From a checkpoint of a small mixture-of-experts model trained on Wikipedia.
Size: width 256, vocabulary 8744, 58.5M parameters.
Experts: 3 picks a token, a sigmoid router, a shared expert of 128 neurons.
Training: 2115M tokens, 8069 steps.
Below are experts of layer 5 (counted from 0) of a mixture-of-experts language model. Rows are named router (the router's row for the expert), down (a neuron's output weights, with its number) and show model dimensions 0-255. Each number is 500 + 25 x the weight over its row's rms, rounded and kept within 0 to 999. Numbers have three digits each.
After each expert's rows: "comes before" lists some tokens at least twice as common just after its tokens as in all text. This comes from a sample of Wikipedia text that the model never trained on. Tokens count by the router's weight.

# expert 95
router:495503541487519508486476513493463539478527490489507493522545494486474503524476473502533499506479534501451502522435504468500544524480544508474494461511515505493477517519459465492513504492505522469469484557473483494552523497514474519488495478487507543518518483479471465502518493522540534530508526483535569501495524490494519516503509466482522463522501496505517493514469437537532517480487468535525504525532478498474482498520486469499475529518511518507474540506537488511496548462506512491529486468443523520495493503499501502488462487493439530523483474512492482498542487460483494504459519535447489516454450502483494466527478506569458488488482508515473501539509480486471502478472514530497493522476533509509499474531535531491519479461508508465474527527476446491493470506518489
down0:455463445493483456534509500485520475477525521481488467497478517459514512526484496472495468525465501518468514472517517488473540495544500483510453520517496444508558489512484512529515491497498497484521517492476481510549498494523491537440534521492468479517475495515498471464515563512534547496490508475470467522525509468528517471529487455501493496497513498510505477539498499474470509479490498505504569491459501491494517444474502522487490496535513481510486511508514522451543512503505496472462518524465469511449543460518552508477537510482504499508514489502474546505483551553519546534455512483517517524512492452501492499494477463510491496532482468493489529467467497495481479507507507505499494498531472516481535531487507538491477485452504481497516483475502496561502500466476476
comes before: " of", " and", " in", ".", ",", " for"

# expert 84
router:504511509493512514511511485522449524502537493484529499475511481471487527463482494475528515502490495485450501499456489509499549529436520567502482494546514493521463503543489446471509469497508525518499500494474485462550486504507456497509504481500528505497473458473540466512494493524476527530519525520553573542457501535474507512511475482475496467465523458523546490522455451508491512489504518480510471537506439479488463522467503529529461494526513489486501527511513481509487517456491522504518492505488492475488523502505458476466484503494461509506503486518532494500535486463479520527455499508473497475466482486491469496484465513529474522486480512486482486478515490498483510477488515538517518473500528503518558486530483502477488425481484492489506511489509433486492484520510548
down0:500495490489522520488538512514532470509513519469489538501530510527469478515504491499501486480497493523545467505487480438466487471463517460440496454449516487508524495515488521485510519455495509474526506444442467513428508522483516492456451496477472523511523494521502529524472478495483468529511491488500497475500512491514523515509471479466484505494472513529474477502500567504513530479482498508533510475502467517510528480505540522470552528460504486503497515489481518524517495512499510494516470555487478539515485490513456529549537528501527500563490484535461541497523466514508489533532523486489494477465492497497511531463521503489511492481505507517457479501501538492509442478494484541502487519482458474499511534506494514510498561507495475494527500468533518572508493490501457
comes before: " of", ".", " in", ",", " and", " was"

# expert 10
router:513492522479550474510494463514481538523504535497514515504495536456498493508516526471511499488447496526501489505454471480485553536457531551506507495512559465516499474529496435478516510485477514543482443499511463504563525503489525519487509485466520537536492477515464487523514520516472527527507505509533545512494508494499481502504483496454502486523487495520513502495481494500459513518504507484532482545526449445443478477518530541511495481498482508485458512502517515531478525484501535496510503524522508499506488506508500478514464506490481498560505497525502514486551486454515491508470497562442482507470477469494503523496518519529511483461490513479479453488490520471515516499504534526504520524489539518504498467528501508475486468502456526450502527532523436505490464517520476
down0:504482488474505496464552480473489525477448534516463496496498488514484507463480524535518475470486499541501474508481501472546519546491523516532529499476519493528482496474452465488514497453531473479499528538497471501489469485529528497484470549510513512522465506510502507467520513524500508550497484550462496474460504476449459501479516502531517520490519504561568533479484512502520481508457483530493519478486507465495563501497494497551451508519488506532443474474512483467514528543517517496492499485506487503511508532502465533489516471501510516534490514491511461524493529475511539514527515521480499471511528502513524510507520546486513522496486502490491516511540471508528472440523526531481527508485456485494541464527464528530511513512532474502508455519488484505544523470505471
comes before: " of", "ing", ".", "s.", ",", "s,"

# expert 40
router:484470499517505507520453488471506501497529502474483522512500504449489512475508494492547506514492513477478473504475494471494521511469499481466494498490516483531487512504485490415500508491509528504513489520508493452532548489505481507494472451481481561539516484478480444507506515483497542490558474510550552528498524512507540520522451488473481490483490479556501448503485452457481511537470514476518503538534484511506470501489480515544489510511495495542483506511504479548491528457488514485527500509531470498515557479495486486495474482517471509512453519483510522502529467504515510526467508482525515454492472521466484553505471537507550475453486532527464491510489513477500514492521534556483527531495521505446528497547503491497492522509510492504551500518533472487512474498509472
down0:531490507506497490534534477479509511493494516467498528508471461458463536543512512474477515501501510469514497514463537460468490502496508538530511481487489458506512503475510479495511539474479497499517507480511511490524512526446516491516497504488502515516489492515503534529492569494504483471471509489472522454513517535519479485490527460543474481440517483480526501520552543466517498492477489491514468448491518526496535518517446511491471510475503530542474489516512497512511503515523527461453508500467503543486528507516557486500471499475536510490507524506517455520508477557514501521490485468479463522454511517499485560523466481534499540549473528526497529495468480520500478465535483494521492542479507517496523517490532486491564544508512510468543489534498520478484470480492443
comes before: " the", " a", " his", " their", " this", " an"

# expert 88
router:452506514531518460504477502482498505490513455523519491502497506480466539501508453499573556498499489493507486509472514482498533471455513505476466425516522482504523505557471498485499459483478524501494456502481467510521512485517514512453478482518496516524511501491530476499477513515525549510518499484531551494516531533487501498474484498491502482467453456517548490496458486483513530516513511504472517510517485437473482530516480533567504516532488484540472533506519454514499486521538488518489520493491478524520547497464485509498487534492487545492473514509505517489514483488516511481482513508521508484482500486510469484488466494568526467517503523528456484534486483466461545519476556541506500465516508529510523466508522502453494485455471503458534487528512489512481487479531497
down0:535516468516501529502460481517541537496451543485473539505502496543499503488520467470566540515498558498521519501490486536501533461531512505493501516488492454516478545510538485471513519501481468528503478518520499469475517485477522492507496543514447511495499517509530497502506543514523567499506508508466491530479506520517500518526493514484502463504467493516490491406491541486512512512487492512478507513472505504506496518504493497488500546473523471509482506529506491458451494521495534495491510542493506559504548472495467504499526506517466470502499511498458509486485515526528547512508529504519517477544465513530500522482527507491518520486531518437482455477493507523514529510517531516516522501447462499484488456512488520516519471542506440493482513497496491516562477491530540
comes before: "|", "\n", "-", "The", "In", "=="